{"balance_loss": 0.00334, "shared_expert_gate": true, "positions": "rope", "qk_norm": true, "attn_scale": 0.177, "init_std_qkv": 0.0446, "max_grad_norm": 1.0, "decay_fraction": 0.758}
Below are experts of layer 3 (counted from 0) of a mixture-of-experts language model. Rows are named router (the router's row for the expert) and show model dimensions 0-159. Each number is 500 + 40 x the weight over its row's rms, rounded and kept within 0 to 999. Numbers have three digits each.
After each expert's rows: "raises" lists some tokens whose logits its average output raises strongly, later layers aside. This comes from a sample of Wikipedia text that the model never trained on.

# expert 11
router:442484441468486514476522496455533584434511555447541443476551455514490512467461495496446494424513479503533512536474571445466563573500533543477435507498488432458487547431455472523571476515537519502481540522548470519597515465476472508469430538422484483536473524515472467546584464517552440561452450451515457537467518541461540474428549478523441544534502497528492501477534447465548504473452506460505472487548545543515461491497444463471527507521444556534534473432552522581486515492425504
raises: "n", "1", "play", "4", "2", "3"

# expert 13
router:497550401583529491428498495490449538564456539487471501444460473460513476528507470542506484571511552497479480461458469502500466477500481556451526520508523489488553489539435529441516469446477457502485541536494425563469462523465570452513447521538474486498500567486503521451545446447458462462518532460529497464475490454492493447459525494497445417527507478483466524559447519442503456423492529458566470592462550563417375472518540547457521519478473487476536503449450477489527481486517422
raises: "e", "en", "a", "el", "am", "u"

# expert 7
router:529446549461550481542497490557495525521567522460488544543439432562495474497535454447521514528476462490547504564458567437504493469520499548515527496505396510533512489486444599490555505517502545483509489522465473521551508484591478513428496431478469512456430535508513507582424516515527458585423418563506467512531481475493469518539493525479517505450511544468457499450467573494509513444539495440525533461500454559476476466545506466561461526414496463509557460527490456543495557535441488
raises: ",", "\n", "\n\n"

# expert 6
router:510455469587498518490455517485501572519453464487478422584455555526506522535531485475504455509532511513500551496538508520442471481502508460467511445509560495478430495508533542517537516490541541519428480503403460425503539466494512480492496537566550498515497504459497532523482418467520500427546521473566529452519525486443524459565534491459463457519500518464587604556452488451454457520477508496493428553505457453451462507499493601488555469475515522449588543444508512502501480481581586
raises: "h", "p", "it", "r", "c", "u"

# expert 9
router:487604546514467504576469511464567503496514482463491500521523547504533523422446531531508584529551499514500514506497483551440463501477490545521551537487519519499517475528549459474490488454490433541500491498494561528520514575512522495432485526452468454535511393552480563459499455567466474544520509511437453468527530561535492543497513461451493526559416620488496475446454473471546402436466458494476493503495504450575508512494508437569519520447530511545426524540525564441506512496548509
raises: "ers", "les", "en", "els", "ar", "el"

# expert 12
router:533441514529476421544590474516452459496531482616510475445471572473508548525531447505532447471467502474454488559505499622556506526468485510477472500512414459511428517481526484567519527497544565468463569509558481468508441483569464539569538520549475467447463509464515434568483503555522517527496478523522519547499482499529587483482539562502497576496561537532540484564462512515470552556531512526545521486520472513443468495502523532502552514488506469497534474514453500463609501469463529
raises: " in", ";", " there", " ("

# expert 0
router:455491414512521494485465522512469460484507540567481546479503466436514485429487461478505478465496562524457536526521495530542489547469460516483476546524548520501473520482497474585475536527547510519514454518474477530484448483513482528570457496512457548541489546431514451461551567474477605430548427435515546477498571564485404544481505562522556469509495485547453504500526584562566494573477485492461545466566477541505482549390538535517537438549502443424513469491527474527477490478514466
raises: "|", "-", "2", " and", "1", "8"

# expert 2
router:551509535511512636465531510509485477612485463504517456489492494497546544510537486497531433473454514520518511444500447539478537495524567530501495590493495534501516482483520465517435535577554460499560499572566498441523523520429481468442480554577552479468503450500483512493603525582524512492489519485478435478490511464441452512533419512438433519511514488466457469468507477566479512572503600477452439538469453529491495454541426490460517518527536519510484517504493511480529479475506581
raises: " for", ";", " and", ":", ",", " from"

# expert 10
router:512410527405505456583518405484613391492440430492500572465538499476474484509503546485511488452538483451537500465510512480575497408538540455540434417461465463529496457504501517466570493530504475498516478465493498459477571473526557519522530487502533534510468500519564510485453531522474520478559530459480504521504562491556486408449519522529470525487481480495472491512447461433494569543532483535501517428532457481494606546498493473465450517532498471540463522517523502470453473553503515
raises: ",", " and", " (", "'s", " of", " in"

# expert 1
router:533468523505520461468509541468518460512571510529471468505549521472538483502498494449431466517471508447464464462508479505525551505549512466338440450559453480492552524479544473512511460547509518456525493500490492497436565473448455564524558474536527561441509575495482477536434532531565491529510519565546575504470524489453481584532491507530503528465573464542480459495528461515484533526491541455527477524487476476460581434489604490467496524565548503536511423528555432535519507550480562
raises: ",", " of", ".", " in", " and", " ("

# expert 3
router:550529528469502485415475508652437477505525593449473521576495488534431470536493540528519540506528520545504493483513493472515519573507481526589497501489520513501560506557572485469473563371451535545508492426518542500470503533438508488533476422489470488527474479576515497470459523413498491469473522491454463514476524503527450575518539462521488491478481466442519557514574497549479467476508460556516522505504543418553498530523446429478468496505436485534499501505460495458447522463524477
raises: "ire", ",", " on"